Weights of a small mixture-of-experts language model, trained from scratch on English Wikipedia.
Size: 10 layers, width 192, vocabulary 2048, 34.5M parameters.
Below are experts of layer 3 (counted from 0) of a mixture-of-experts language model. Rows are named router (the router's row for the expert), gate (a neuron's input weights, with its number), up (a neuron's input weights, with its number), down (a neuron's output weights, with its number) and show model dimensions 0-191. Each number is 128 + 24 x the weight over its row's rms, rounded and kept within 0 to 255.
After each expert's rows: a language model's description of what the expert responds to. This comes from a sample of Wikipedia text that the model never trained on.

# expert 6
router [146 102 170 138 156 151  88 124 125 101 133 117 164 107 112 110 103 117 125 118 149 113 159 115  95 114 152 144  80 130 119 133 159  90 105 120 174 111 111 174 120  95 150 134 125 155 143  84 143 157  89 109  99 149  99 118  78 140  82  81 115 144 120 119 105 113 178 113 127  92 147 143 114 126 146 161 110 114 136 118 164 135 157  98 112 188 125 142 126 117  98 158 156  92 119 111 145 132 145 144 100 149  70 108  96 142 160 119 140 108 121 137 120 123 111 112 149 112 120 136 105 141 155 138  79 153  99 114 142 115 142 164 134 119 123 153 111 110 126 142 106 136 142 171 150  99 171 138 164 152 116 140 133 155 117 112 152 106 152  88 146 111 139 146 154 137 117 118  70 121 152 113 117 107 148 145 147 134  97 170 178 149 177 116 154 151 137 124 144 151 138 123]
gate1 [ 82 119 121 138 154 122 179 128  78 130  90 123 154 142 159 149 110 149 104 116 136 157 137 117  84 119 145 165 152  84 135 135 132 147 117 168 103  98 106 110 150 140 128 152 147 162 107 110 125 202 120 134 170 130 148 143 124 105 149 115 112 158 133 125  97 130 123 131 152  94 101 105 160  98 144 136 165 126 154  85  86  83 141 149 150 141 163 144 105 133 126 142 129 103 153 133  98 121 123 155  78 146 163 121 152 137 134 148 125 117 101 119 143 141 143 118 151 124  89 102 126 104 158 142 144 132 122 112 139 125 140 159 103 131 149  76 166 108 111 163 133 146  64 129 174 130 167 147 171 157  93 130 143 112 142 150 126 145 116 110 131 121 138  91 124  79 123 102 124 105 116  98 138  90 156 114 128 141 120  73 126 173 113 117 127 122 107 128 142  94 115 131]
up1 [147 121 153 144 181 104 144 166 195 115 142 135 136 121 133 139 126 149 108 132 122 122 124 160  62 141 141 125 128 128 121 139 179 146 157 126 100 129 101 122 107 114 126 133 108  77 122 130 106 151 114 150 112 130  93 163 115 100 152 152 100  71 144 151  98 119 116  99 130 180 203  91  90 137 107 145 131 112 131  89 131 109 152 141 141 173 131 160 137 132 124 146 150 135 127 144 131 123 100 149 122 142 119  87 120 128 116 157 131 162 134 103 137 111  83  98 128 141 122 119 104 112 125 163 111 116 133 102 118 172 163 143 148 107 101 119 182 125 121 132 159 135 144 124 111 165 130 127 106 154 132 146 129 113 148 122 131 110 144 148 119 108 130 106 159  96 137 114 137 128 145 155 116 185  75  94 101 140 102 110 104 120 187  89 109 100 100 156  98 117 109 142]
down1 [115  97 141  67 157 192 136 129 146 119 125 115  87 115 122 103 132 146 153 135 128 117 104 154 116 143  97 101 111 166 121 138 120 123 147 134 118 120 181 128 137 110 107  94 169  87  92 135 183 170 114 124 150  96 139 105 108 115 112 135 166 139 113 161 135 132 165 143 108 151 170 121 131 128 100 111 130 140 156 163 137 100 182 135 146 123 102 176 132 137  97 116 126 103 137 104 140 189 136 118 114 125  90 112 159 122 153 152 103 127 119 113 149 132 160 154 123 108 127 137  84 143 169 137 128  99 127 123 121 116 151 129 158  90 107 161 108 120 131  97 148 151 132 142 138 101 170 119 106 131  96 115 132 105 133  81 122 115 154 136 115 125 123 184  64  95 140  88 135 141 122 125 150 152 113 136 133 116  79 159  92 117 128 164 123 125 157 152 111 105 104 120]
It responds to: W and o pieces. Short letter pieces, mostly w, W, o, ol, al, inside names and words, as in G-w-ent, G-o-als, d-w-ellings, Rep-ubl-ican.

# expert 27
router [175 103 163 123 145 155  85 155  90 105 140 128 128 114  87  80  92 121 137 122 163 102 138 132 106 115 135 145 105 128 118 114 168 112 129 122 126 123 106 148  86  87 118 136 156 137 127 115 167 152 108 105 123 154  95 134 108 138 111 119 109 130  86 130  88 110 120 116  96 110 160 143 115 146 150 182 135 168 136 104 103 136 131 128 106 128 115 134 146 162  59 150 154 112 130 100 153 122 114 103  85 169 105  96  76 127 129  99 135 105 138 133 101 128 119 150 124 107  91 105 112 157 115 145 131 121 102 138 130 134 159 129 134 141 124 165 120  94 120 148 140 142 132 168 174 120 173 163 204 165 130  97 141 165 124 116 132 121 157 115 130 126 133 161 142 139 118 151  94 141 132 119 147 121 146 152 148 124  99 166 141 183 153 102 151 114 142  86 124 154 149 114]
gate2 [142 118 128 153 134 157 113  96 118 136 152 100 106 157 117 121 154 135 141  85 154 142 167 107 104 122 116 117 151 168 125 113 132 157 155 142 136 105 123 163  99 115 139  97 130 134 149 125 113 137  92 137 149 159 134 111 132  89 116 107 136 124 169 125  84 125 121 154 103 122 114 104 166 129 147 116  99 168 135 144 149 107 113 178 145 137  88 116 118 115  89 125 175 121 162 114 146 121 117 115  85 195 157  95 132 123 106 121 120 130 102 183 154 131 173  88  97 113 157 150  82 130 123 147 143 134 117 140 131 104 124 123 150 135  98 150 114  87 131 116 127 114 158 100  97 117 156 166 184  94 108 122  99 127 171  93 139 105 161 138 134  95 114 158 143 126 152 131 143 155 106 108 127 100  75 141 120  68  81 129 118 163 108 108 121 114  96 138 157 120 130 118]
up2 [ 91 136 158 117 105 105 133 107 150 194 135  76 130 113  91  93 136 131 128 130 116 143 162  84 111 165 132 127 105 131 126 138 124 149  95 132  81 139 140 134 135 118 114 157 166 128 105 122 151  89 170 130 138 118  80 134 103  94 113 158  67 143 147 110 133 121 123 142 121 117 170 135  99 194 134 109 175 157 140 119 141 120 126 116 133  78  81 133 130 148  74 141 173 122 137 115 111 115 158 141 125 134 149 137 156 137 152 104 140 142 128 178 120 129 159 115 135 131 138 120  81 128 124 180 105 104 149 114 114 109  93 150 101 121 171 153 117 135 113 136 139 166 110 120 128  94 166 142 133 130 166  95 136 114 126 152  96 138 130 173 132 119 119 174 161 122 144 115 144 124 116 144 134 100 143 140  81  99 119 103 138 141 148 129 153 135 118 127  78 145 156 140]
down2 [ 95 112 124 135 116 113 159 110  84 140 125 108  79 144  82 112 131 151 122 123 137 127 166 120 114  73 134  98 119 131 144  73 115 146 164 121 132 105 111 162  95 109 150 116 152 134 137 111 125 108 168 149 105 119 128 112 134 109  84 105 161 163 150 144  87 134 154 115 105 144 115 102 114 122 148 138 125 138 110 147 105 134 115 149 171 130  99 153 104 131  85 138 136 106 104  74 131 186 161 140 130 134 140 109 166 164 142 107 121 140 131 125 116 171 130  86 132  98 173 104 125 126 131 147 162 126 110  94 110 131 110 179 141  92 137 141 171 152 148 127 104 157 164 151  66 127 124  97  82 128 103 177 115 148 149 135 118 126 116 149  93 130 145 109  99 131 124 145 120 158 154 137 125 163 159 151 139 132 131 151  95 148 144 121 134 114 136 106 123 196 146 125]
It responds to: Definite article, -ual adjectives. The article the/The after prepositions or at sentence start, possessives their, its, his, and adjective endings -ual, -ical, -ural as in Ann-ual.

# expert 11
router [140 109 138 136 166 172 108 131 113 112 134 113 155 122 112 117 100  84 111 109 134 108 128 126 152 102 170 110 114 116  90 111 123  84 115  82 154 110 123 164 118  92 115  96 118 170 112  79 118 131 113  94 116 137  87 137  85 143 119 101 107 156 110 131  93 129 116 102 130  89 163 150 100 148 159 142 116 135 126 103 139 100 138 112 100 167 125 136 146 142 116 166 149 102 137 130 142 105 163 115  97 133 151  91 142 159 174 120 124 113 148 150  85 103 139 124 132 107 113 116 128 142 131 138 106 160  85 138 116 148 142 149 103 135 142 144 109 143 132 193 108 147 136 143 151 146 149 142 149 136  81 151 157 162 122  92 161 100 173  83 141 129 136 124 154 136  82 128 106 140 127  93 153  52 155 164 152 120  97 145 131 139 142 144 149 146 136  94 141 133 163 115]
gate1 [133 117  95 162 147 120  93 146 148 141 139 126 109 154  97 139 136 104 114  67 142 156 119 126 137  85 117  98 140 111 131  76 118 139 124 137  95 117 133 113  95 140 102 121 134 126 116  96 148 135  91 129 130 140 100 115 107 120 102 156 141 105 124  75  98 157 128 123 131 140 143 148 135  84 154 150 107 162 117  86 157  89 117 182 115 137 126 134 112 101 129 143 166 153 126 120 187 103 144 134  77 186 149 111 145 107 152 127 115 143 152 111 129  93 132  98 136 119 130 146 173 106 138  74 154 165  60 142 101 132 138 129 124 117 122 132  94 146 118 128 126 152 117 171 134 145 100 119  59 158 159 164 131  81 125 128 104 107 138 158 121 143 162  82 125 136 130 116 102 107 129 141 116 105 123 132 145 155 152 128 112 112 131 151 159 136 163 144  98 107 108 145]
up1 [121 131 134 110 106  98 138 100 142 123  97 126 117 152 147 142 154 117 119 129 125 138 150 190 136 127 136 154  87 126 155 128  91  81  87 125 143 131 116 135 118 129 140 150 132 151 132 157  96 144 121 128 133 113 147 139  99 137 119 133  87 132 137 168 133  77 117 162 132 141 127 141 123  93 117 105 149  96 144 105 134 201  91 140 113 124 115 131  95 140 104 140 110 142 122  64 119 128 116 141 211 117 121 149 147 134 136 149 129 153 127 160 142 135 128 148  92 122 116 149 122 158  94 136 111 128 149 166 141  85 110 185 125 134 101 134 140  91 118 107  87 126 139 122 160 119 139 131 202 101 137 115 128  79 150 153 157 131 109 154 132 108 111 120 130  90 203 104 146 102 126 118 144 100 151 157 111  94 109 146 117 125 157 133 119 153 128 104 157 120 135  79]
down1 [141 125  90 129 148 137 134 147 107 146 151 125 132 146 111 159 127 162 130  93 172 168 129 125  83 103 104 152  78 129 116 138 138  97 136 117 133 151 113 109  78 136 155 148 153 123 115 133 143 146 164  99  98  95 143 127 134 135 128 145 122 145 164 149  82 134  88 151  95 122 142  99 128  62 144 115  88 130 104 119 113 114  98 127 129 101 146 132 132 136 155 142 123 154 102 120 122 145 166  99 139  95 113 119 137 156 120 140 114 134 129  97 127 142 147 149 160  93 121 142 116 173 140  85  80 170 132 152 126 135 136 141 105 156 140 154  98 166 123 168 139 108 118  94 133  83 138  84 169 111 155 146 138 146 132 147 122 139  94 152 160 141 132 128 122 107 111 127 135 154 108 125 169  96  77 156 110 125 134 202 118 112 104 130 113 158 154 117  75 167 128  93]
It responds to: Word-start consonant fragments. First pieces of words after articles or verbs, such as ro, ra, con, h, if, in race, rock, roster, cliff, qualifying.

# expert 1
router [145 116 175 125 157 161  96 158  96  90 132 133 133 105  94 114 103  97 106 116 121 131 159 122 106 119 157 150 122 101 126 138 186 112 133 121 142 123  98 132 103 106 146  97 151 155 128 137 116 161  82  92 139 146  96 132 118 100 121 142 110 150  67 146 124 126 141 125  97 130 174 131 133 165 132 167  87 167 156 116 146 107 153  91 100 165 117 127 136 131  90 140 151 144 143 133 155  96 158 124 111 147 142 124  87 144 115 101  86 105 116 157 111  79 153 131 110 119 107 109  79 145 137 110 104 181 115 155 118 140 154 137  88 130 151 145 101 110  88 160 104 161 140 147 145 148 132 173 145 117 120 111 162 136 104 121 143 107 123  98 164 100 126 134 142 122 116 122 100 159 145 131 130 112 142 159 161 125  95 138 133 127 168  97 131  90 168 111 103 152 167 108]
gate1 [116 118  49 150  85 119 104 116 100 119 174  86  99 160 133 117 128 121 144  87 115 132  92 132 114 172 147 149 117 129 134 123 179 119 133 122 143 160 101 154 171 154 111 141 143 164 114  98 150 146 167  82 135 155 109 118 102 103 124 141 136 110 156 104 128 144 162 142 111 127 107 130  95 127 155 112 153 110 145 115 103 142 149 165 144 120 123 134 113 160 109 169 183 135 105 121 100 107 126 135 123 151 128 140 133 103 100 186 121 127 148 187  88 140 117 148 102 130 120 162 118 160 123 146  79 149 100  98  91 135 128 142 146 141 121 113 110 113  93 145 100 137 162 131 139 101 152 143 135 104 134 106 141  90 101 129 133 158 155 152 101 100 115 141 119 145 112 137 163 147  86  92 126 119 149 145 139 139 169 111 102 111 117 116  94 147 110 151 153 135 147 177]
up1 [110 125 118 136 118 118 123 139 118 144  78  95 174 126 143 130 153 116 138 101 132 106 124 159 167 118 134 133 134  87 137 141 137 106 146 143 157 139 131 127 134 101  96 119 164 122 149 160 167 139  78 129 113 152  87 117 115 117 139 121  82 131 147 110 119  85 107 141 123 126 163 129 165 152 121 118 130 125 168 169 161 124 100 157 131 115  84 111 161 158  95 160  81 125 154 130 113 113 163 123  87  77 168 128 158  96 147 149 157 125 118 118 103 147  93 139 160 168 114 123 168 108 139 149 151  94 146 164 126 117 150 106 162 160 132  85  75 145 120 112 124 131 113 144 105 150 148 111 147 123 109 124 108 122 155 101 151 136 143 155 151  99  93 121 136  95 152 110 139 177 124 133 105 111 119  67 118 119 134 137 125 107 126 152  82 144 103 119  71 114 134 166]
down1 [166 129 127 125 103  99 152  93 137 122 150 179 112 163 133  97 155 126 157 130  81 166 126 113 145 140 103 144  74 120 106  95 165 128 156 123 130 133 126 173 147 125 155 172 105 167  92 135 154 128 115 139 142 129 158  99 142  97  95 168 114 167 167 135 138 177 120 106 124  98 128  91 158 136 107 164 140  98 138 175 116 127 141 114 109 123 150 147  95 123 132 147 134 100 164 116 110  95 145  83 132 133  91 123 144 114 123 109 129 103 152 142 130 146 134  88 103 125 119  88  85  87  92 150 130 158 107  84 105 172 131 110 124 111 163 130 132  91 123 112 100 132 108 171 113 137 137 147  88 133 102 145 150 143 150 111  67 137 130 118 118 117 112 176 138 173 108 117 127 114 113 125 144 114 112 168 116 152 142 112 109 133 146 107 134 121 124 158 131 148 146 161]
It responds to: Word-final name endings. Last piece of a word, often a Latin or name ending, in taxonomy lists and names, such as Insecta, rivularis, Vicky, sometimes.

# expert 25
router [174 113 166 150 173 156  99 179 109  93 153 128 133 110 111  89 101 122 119 108 160  91 150 102  99 119 171 151 103 103 113  92 166 104 113 114 151 124  89 145 104 120 130  89 143 161 111 123 173 159 122 121 129 160  88 101  80 122 115 136 115 120 117 152  90  88 135 111 119 117 138 138  93 154 127 142 112 161 106 138 115  97 154  95  90 138 144 117 161 129 111 149 127 134 168  76 144 120 143 121 118 135 130 100  93 138 141  93  89 125 128 128  87 124 134 140 144 132 124 118 118 153 134 110 115 128 112 131 126 138 168 121 123 111 131 172 134 108 120 138 129 132 122 153 143 124 149 175 143 147  97 120 136 160 116  97 123  91 116 140 152  77 133 167 159 121 106 102 136 163 144 132 158 100 139 158 150 100  98 152 128 173 162 113 169 121 160  91 106 175 134 120]
gate1 [132 162 120 139 168 109 125 112 143 126 191 160 138  71 127 140 131 103 170 138 116 130 114 117 105 150 104 138  92 125 101 133 105  80 131 126 128 155 128 121 131 149 135 115 144 104 133 136 133 140 106 156 129 135 117 126 124 106 103 169 114 135 112 146 108  98 140  93 140 116 155 149 142 137 160 169 138 150 122 134 175 140 162 164  28 151  71 131 127 142  99 102 109 118 143 125  92 138 142 166 153 126 122 144  91 119 122 138 113 134 146  86 171 126 117 117 122 111 155  93 163 113 155 102 100 145 166 118 178 128 133 122  86 125 140  95 137 133 160 159  86  93 109  91 133 155 152 143 116 115 123 127 140 110 139  98 148 157 104  78 121 113  98 141 132 143 122 109 135  90 171 148 147 150 105 103 162  89 110 134 111 140 107 143 112 120 116  93 144 138 106 118]
up1 [ 96 128 155 128  91 107 117 121 129  91  94 126 138 150  81 146 153 119  91  62 106 127 111 171 130 115 114 118 109  97 137 127 104 127  87 114 138 148 160 102 139 158 137 214 131 168 130 143  72 130 125 107 117 157 132 105 101 149 120 101 127 122 172 106 132 171 158 111 142 159 132 168 106 121  90 128 135 156 105 111 142 128 135 110 151 103 109 124 153 120 122 126 145 144 117 155 119 106  92 104 126 120 156 117 120 114 124 126 120 129 125 140 129 156 107 149 139 155 113 133 100 135 176 146 130 106 157 140 138 143  99 151 188  76 106 144 134 117 144 143 127 191 128 151  97 112 156 153 168 144 113 111 122 162 136  86  86 119 122 145 129 103 133 105 151 165 141 184 150 151 131 121 121 147 146  98 138 136 145 101 108 122 121 110  89 148 156 130 100 159 109 147]
down1 [125 132 109  79 124 100 152  94 139 130 118 167 110  67 151 104 114 152 116 125 154  84  97 134 105 112 156 112 134 152 150 125 170 129 127 138 114 129 103 121 123 119 168  72 162  70 140 111 129 127 122 151 160 120 138 146 127 168 168 114 121 127 181 139 117  76 171 136 120 116 135 102 145 167 136 181 127 132 121 138 134 153 138 100 106 117 156 102  88 130 133 147 132 116  94 128 146 123 168 123 100 127 169  88  95 162 158 108 122 122 100 136 151 114 103 115 123 113 142 144 165 135 132 113 140 117 150 148  80 112 145  88 114 110 117 145 107 129 139 146 164 155 132 100 122 142 129 134 140 120 153 151 126 104 120 160 101 126 107 170 108 181 157 130 162 101 157  89 143 120 129 134  87  97 132 161 165 119 105 159 130 118 131 125 135 130  85  95 100 105 174 128]
It responds to: Conjunctions and list commas. The word and, plus or, by, but and commas joining list items, as in Native Hawaiian and Other Pacific, June and July.

# expert 29
router [154 106 130 128 137 169 120 147 115 115 152 107 176 129 105 115  89 120 116 104 138  96 170  90 125 105 158 149 102 110 118 141 149  86 108 104 122 144 110 174 120 103 162 114 115 163 130 113 159 168 129 120 113 145  93 137 111 160  86 133 117 138 106 109 112 114 106 119  90 103 142 141 122 143 135 134 129 101 132 110 145 125 139  77 139 154 133 147 143 157  90 181 140 106 176  88 172 100  94 114  92 145 139 107 122 163 189 114 121  81 124 179  84 125 157 133 148  95 125 107 138 133 125 145 141 119 108 144 158 134 136 165 129 142 125 165 114 105 130 144  92 127 131 135 129 155 160 180 158 114  64 138 134 134 114  93 143 129 151  99 151 107 149 145 153 127 111 128  97 128 134 139 138  97 123 149 145 140 116 175 148 157 143 117 165 101 163 129 130 159 152 120]
gate2 [138 113 130 139 145 171 129 124 160 122 126 100 162 126 101 119 154 141 119 135 167 109 153 106 117  70 110 174  85  98 158 138 133 120 122 119 194 131 115 114 135 130 118 155 133 159 111 161 117 124  88 102  99 148 109 135 158 152 143 116 151  94 110 148 127 149 134 101 148 119  87 101 109 149 148 153 162 108  78 106 121 173  65 107 117 159 125 110 104 132 136 107 158 111 118 131 154 142 105 126 151 128 148 129 146 109 105 158 122 125 147 107 156 124 147  58 127 129 173 128 165  97 156 124 129 121 127 157  74 148 107 140 168 118 151 125 113 125  54 125  92  85 165 128 142 169 100 124 121 129 129 116 137 137 154 166 142 115 100 105 117 112 110 108 173  94 103 135 122 135 126 115 102 131 151 153 132 119 120  92 134 126 134 127 104 127 142 112 148 147 168 102]
up2 [139 127 127 146 114  78  99 111  78  94  53 147 123 138 152 134 118 129 131 139 129 123 109 128  75 168 131 108 113  87 133 110 130 132 147 129 113 111 116 140 103 169 116  93 106  99 132 120 169  84 142 134 142 127 173 127  80 161 168 171 136 125 128 117 136 145 131 187 138 112 134 142 118 134 112 155 129 131 136 146 130 140 134  96 153 149 171 136 160 153 151 114 110 125 130 116 121 107 149 137 178 120  82 130 139 122 126 131 118 126 126 128 127 102 123 126  93 149 152  84 120 127 114 124 160 135 155 184 135 106 127  98 108  97 167 103  93  74 127 137 139 140 106 123 119 136 116 145 158 158 152 124 157 146 134 140 129 110 192 133  83 159 143 102 119 101  66 107 154 148 156 129 165 149 114 117 127 130 132  90 138 116 136 125 155  71 133 152 151 134 103 149]
down2 [116 155 117 130 189 154  94 121 131 138 114 130 108 122 112 143 114 112  96 168 141 131 111 134 120 143 129 100 114 142 115 115 101 122 164  90 126 189 137 142 123 121  99 153 179 189 145 123 123 175 147 136 151 116 140 134 110 148 165 113  99 157 130  88 116 164 174 116 151 116 146  57 164 118 124 145 117 159 154 113  79 127 125 139 165 111 128 158 137  99  99 128 114 112  94 152 144 134 137 125 121 109 122 107 150 116 159 113 112 126 118  93 175 112 140 127 138 112  88 121 136 141 112  78 159 139 166  94 110 118 129 148 128 144 103 150 118 125 141  99 128  72 116 115 146 105  94 112 128 118 131 125 114 149 125 135 124 111 100 146 161 159 130 104 158 137  78 101 141 179 132 148 117 116 139 152  92  86 115 107 121 128 155  85 149  90 154 160 108 149 145 156]
It responds to: Consonant p and c. Single consonant pieces p, c and capital starts like C, St, Sc, Sp inside names and words, such as Meppel, Magpie, sources, Bochum.

# expert 13
router [137 106 171 111 136 149 121 151 138 100 155  97 141  96 112  87  97 126 102  96 153 105 166 114  89 111 147 139  97 114 113 122 142 104 129 119 160 133  82 151 113 113 121 113 142 146 110 140 156 144  99 106 136 130 118 157  96 122 116 138 100 114 132 107  91 110 131 161 120 135 171 157 125 142 114 127 134 138 142 164 117  91 141 103  69 141 128 141 171 157 120 132 164 119 155 119 141 134 158 108  95 153 101  95 102 119 119  92 145 111 128 146 101  99 130 193  98  95  89  94 126 135 137 118  87 153  98 115 148 121 151 166 117 120 153 189  87  96 108 144  89 179 107 184 149 162 127 148 136 135  84 128 152 135 116 132 137  95 162  94 138 115 105 150 142 133  88 126 101 170 140 127 144 114 140 138 157 121 127 161 137 151 170 157 122 123 123 120 144 115 146 128]
gate1 [143 139 158 129 151  91 139 130 106 131 132 128 120 127 136 139 136 175 160 147  97 147 117 121 116 129 135 103 121 126 107 196 133 108 162 101  66  87 116 142 153 136 105  94 132 135 123 142 171 108 127 146 117 124 133 127 136  99  97 137 128  90 129 127 135  82 116 137  96  66 145 124 149 123  90 120  98 127 139 189 144 122 161 118 130 135  81 119 112 116 132 142 115 120 138 131 113 147 122 148 140  85 136 140 156 136  88 114 135  77  98 137 103  97  84  95 159 125 144 117 144 124 144  93 135 156 168 149 160 183 152 134 103 177 126  99 147 127 115 116 155 172 139  95 132 119 126 118 110  96 124 109 149 151 129  78 115  92 129  98 138 106 125  83 109 146 134 148  99 164  94 182 142 130 125 161 135 153 125 141 124 176 149  90 141 102 143  97 124 133 120 126]
up1 [136  97 135 129 145 106 133 135 109 113 116 125 119 137 161 159 104 167 170 141 112 118 152 131  94 136 129 116 143 127 109 161 120 115 170 126  60 109 110 162 174 122 143 106 152 121 125 116 182  91 145 134 108 125 150 118 146 140 111 113 146  65 101 148 143 149 153 110  76  99 117 125 167 121 135 110 139 146 116 133 134 117 149  93 166 106 124 104 113 134 134 143 114 146 121 157  97 177 117 163 122 127 160 115 136 120 123 104 151 103 110  99 101  96  71  79 130 138 133 126 143 126 107  75 109 165 149 122 152 162 153 150  73 126 145 124 131 129 139 133 143 147 143 108 116 119 114 114  53 118 117 110 112 168 128 113 121  99 150  56 122 124 113  93 131 142 141 116 119 133  72 140 137 180 149 138 115 134 122 158 144 149 158 112 147 106 109 124 143 136 162 123]
down1 [120 106 140 163 125 129 111 129 121 125 114 114 112 136 116  88 130 107 119 124 104 100 127 146 131  84 166 111 124 134 147 118 113 124 103 176 148 133 125  88 123 122 132 121 124 165 150 181 107 130 121 116 125 101 151 132 128  70 117 119 130 118 146  86 180 152 128 160 179 173 111 101 172 136  84 129 137 117 153 133  96 127 118 161 132 161  93 152 120 128 128 110 140 142 113 123 156 101  91 133 139 154 133 114 161 104 184 119  82 167  97  85 117  80 112 149 170 112 126 123  74 151 185 132 144 118 118 143 119 141 115 116 117 152  86 130 168 112 107 158 129  74 131 115 131 112 105 134 122 163  93 132 110 142 115 103 124 172 134 156 117 136 186 147 167 125 120 132 132 135 130 131 114 119 152 110  95 141 124 127 133  88 123 122 110 175 105 166 166 149 142 132]
It responds to: Name-ending pieces and j. Inner pieces like j, ian, ish, ese, sh in words and foreign names, e.g. adjutant, adjoining, Agajanian, Prussia, Punjabi.

# expert 22
router [133  81 147 147 165 136 120 147 125 105 142 123 128 137 140 103  98 102 101 127 138  84 180 111 112 119 180 118 130 111 135 132 136 120 117 114 136 153 102 156  83 121 123 113 107 167 120 113 135 146 104 126 134 123 120 145  80 155 120  83 117 129 110 108  82  82  88 146  80 161 133 165 111 143 118 166 131 112 110 124 143  86 159 122 101 151 143 115 151 117 120 121 157 106 114 111 158 105 140 138 112 134  90 110 106 134 140 141 106 142 151 139  95 119 149 111 111 131 133 105 115 151 104 111  73 149 118 111 143 154 168 156  96 116 159 158 115 134 133 162 105 116 133 156 157 187 138 144 167 149 107 180 133 143 109  86 127 101 165 113 155 116 125 150 182 152  98 134 125 158 159 156 176 108 152 158 142 140  84 139 164 114 148 139 170 130 104 111 130 151 146 124]
gate2 [102 160 142 152 122  98 115 113 113  90 140 166 121 127 139 131 161 153 169 126 116  61  66 123  99 146  81 139 142 149 112 125 134 124 161 128 156  95 126 130 136 117 120  96 129 142 116 115 179 152 138 154 115 112 150  97 136 149 127 138 125 140 131 169 123 101 121 132 121  95 101  88 120 132 111 159  98 132 114 120 141 146 136 112  93 121 109 121 140 133 127 108 105 160 121 133 132 114 160 139 117 172 120 123  96 147 109 151  90 178 163  42 167 144 119 158 116 126 110 147 130 122 157  91 103 104 132 144 145 171 109 145 121 154 146 168  94 138 166 122 115  97 123 141 111 152  93 166 139 142 159  80 145 139 147 106 139  96 145 133 132 150 123 102 105 104  94 141 116  94 118 149 147 116 107 112 110 106 129 121 164  79  99 141 120 111 191 130 112 152 143 126]
up2 [125  55 122  98 125 139 109 176 115 132  94 103 123 109 132 146 102 125  90 155 136 159 156 143 120 101 152 144 109 121 141 111 132 146 107 157 110 152 105 143 130  96 145 156 142 135 137 133 109 113 116 150 144 171 118 111 146 142 115 102 131 108  89 139 130 122 135  83 128 120 161 199 167 131 107 149 118 115 122  89 132 120 147 156 149 164 141 116 114  89  99 148 129 123 112 109 157 129 120 139 114 105 131 155 180  96 136 130 119 117 135 179 110  99 128  49 142 128 129 108 155 165  99 143 141 123 120 128 124 141 139 113 140 109 120 117 128 151 139 148 114 154  88  80 126 143 108 122 112  94 147 214  74 112 109 191 147 159  88 146 143 135 131 134 122 137 114 122  99 104 159 133 137 127 148 122 143 163 150 137 113 157 102 146 141 153 124 126 150 109 156 101]
down2 [105 119 128 135  99 109 102 108 124 117 153 132 135 122 108 126 178 117 145 152 154 144 167 113 132 125 151 116 119 114 140 109 124 113 155  99 107 110  76 152 102  67 157 137 149  98  89 124 119 179 124 130 144 145 139 120 165 126  88 106 106 103 128 125 158 150 157 156 124  81 136 113 114 156 140  92 129 102 108 103 128 157 121 144 155  95 142 132 141 151  96 157 137 132 132 111 162 121 101 125 153 114 184 101 110 116 215 114 121  99  78 141 134 103 141 146 123 136 103 134 160 135 162 127 150 135  74 111 134 150 152  99 109 126 128 144  95 138 151 155 117 161  95 153  80  95 113 166 122 108 141 115 118 161 159 186 137 147 128 142 108 140 146 161 131 103 136 114  86 103 129 116 153 103 127 158 152 102 159 138 102 117 152 123 119 151  90 140 140 101 122 139]
It responds to: Rhyming word middles. Word-body pieces after a first consonant, such as old in sold and holds, ay, ail, art, air, own in owned.

# expert 28
router [149 112 161 121 168 161  95 147  88  81 169 123 118  93 104 103  90 110 126 109 174 105 158 114 124 107 145 137 117  87 119 120 169  88 121 117 150 125  83 136  95 110 162 111 146 130 138  85 145 127 110  94 145 155 128 119 119 133 119 112 110 153 125 120  83  87 132 135  88 106 163 149 128 156 154 147 128 121 129 114 139 118 142 130 126 178 157 145 193 141  82 123 170 130 123 103 145 105 154 107 103 144 154 108  91 146 145 114 131 100 141 162 112 116 137 141 125  90 108  82  99 132 133 129 140 143  94 128 110 134 169 158 109 119 128 168 129 102 125 150  95 128 135 121 172 177 126 153 162 132 125 139 131 132 105 121 129  97 156 121 170 116 131 157 156 142 116 134  95 154 155 157 134 101 167 174 129 152 105 138 154 134 138 134 148 118 133  83 107 140 156  94]
gate0 [141 103 111 141 139 100 112 142 122  75  95  88 121 133 144 165 125 145 127  98 134  99 157  81 136 161  83 157 168 125 119 163 171 102 122 112 121  93 141 132 144 158  96 116 132 120 153 125 117 160 146 117 141 126 158 113 143 145 133 114 120 115 132 123 137 131 141 114 152 117 150 110 187 168 172 147 122 122 122 138 112 109 114 162 147 105  84 117 127 147  83 143 149 103 124 177 110 156  95 167  90 155 115 124 108 120 107 117 127  71 115 110 139 135 139  92 143 102 140 169  90 153 129 138 107 144 105 122 115 153 142 143 123 104 141 136 122 125 127 123 106 102 123 107 165 140 151 149 148 113 117 114  86 139 120 122 111 106 181 159 197 111 134 123 150 143 191 142 138 143 159 115 167 118  86 105 131 119 148 170 107  71 125 120 116 135  97 101 134 145 122  97]
up0 [ 99 103 131 100 108 170 133 136  93 110 111 144 124 136 171 109 161 105 152 106 169 175 121 132 140 137 143 113  90 112  93 125 113 120 133 147 106 169  94 160 179  79 136  99 150 153 149 161 151 123 129 140 179 100 106 104 137 153 151 168 161 121 119 132 116 106 146 120 129 123 156 158 140  95  94  68 112 112 145  95 179 152 117 135 107 162 113 124 112 146 143 136 126  90 120 107 127 121 160 111 143 141 135 113 130 121 141 136 131 119 133 141 137 131 126 158  93 111 114 122 141 125 120  98 129 124 163 152 148 113 161 110  82 146  84 129 152  96 135 124 112 118 130 145  91  96 146 101 122 167 107 131 134 126 156 106 134 138  81 102  57 130 132 116 147 123  91 113 138 132 126 120  90 155 185 178 143 117 133 107 143 159 163 134 136 172 148 158 113 130  96 148]
down0 [168  94 157 159 128 152 103 131 157 180 117  94  98 189 145 100 167 132 102 143 172 109 131 121 101 112  92 120 136 122 158 123 159 112 178 112 101 125 109  67 136  85 153 119  80 128 105 116 110 125 163 148 137  90 135 129 109 136 154 174 113 115 109 142 129 152 131  95 151  94 107 132 144 108 119 111 155 181 100 105 147  99 111 153 164 174 101  89 149  99 119 113 133 117 114 119 142 125 111 126 114 118 145 144 148 114 112 137 129 128 101 162 126 101 139 150 143 123 120 138 130 134  90 114 141 106 114 134  76 142  88 109  79 156 133 115 152 140 130 114 116 111 142 153 163 134  75 135  96 163 106 150 132 100 150 130 123 139 144  91 148 112 121 135 167 136 121 152  95 135 124 173 108 144 114 156 162 110 162 173 123 137 126 129 142 130 101 117 155 154 144 117]
It responds to: Accented letter bytes. First byte of accented Latin letters in Slavic, Turkish or romanized names, e.g. Aljoša, Altuğ, Kližan, plus capital initials like G, B.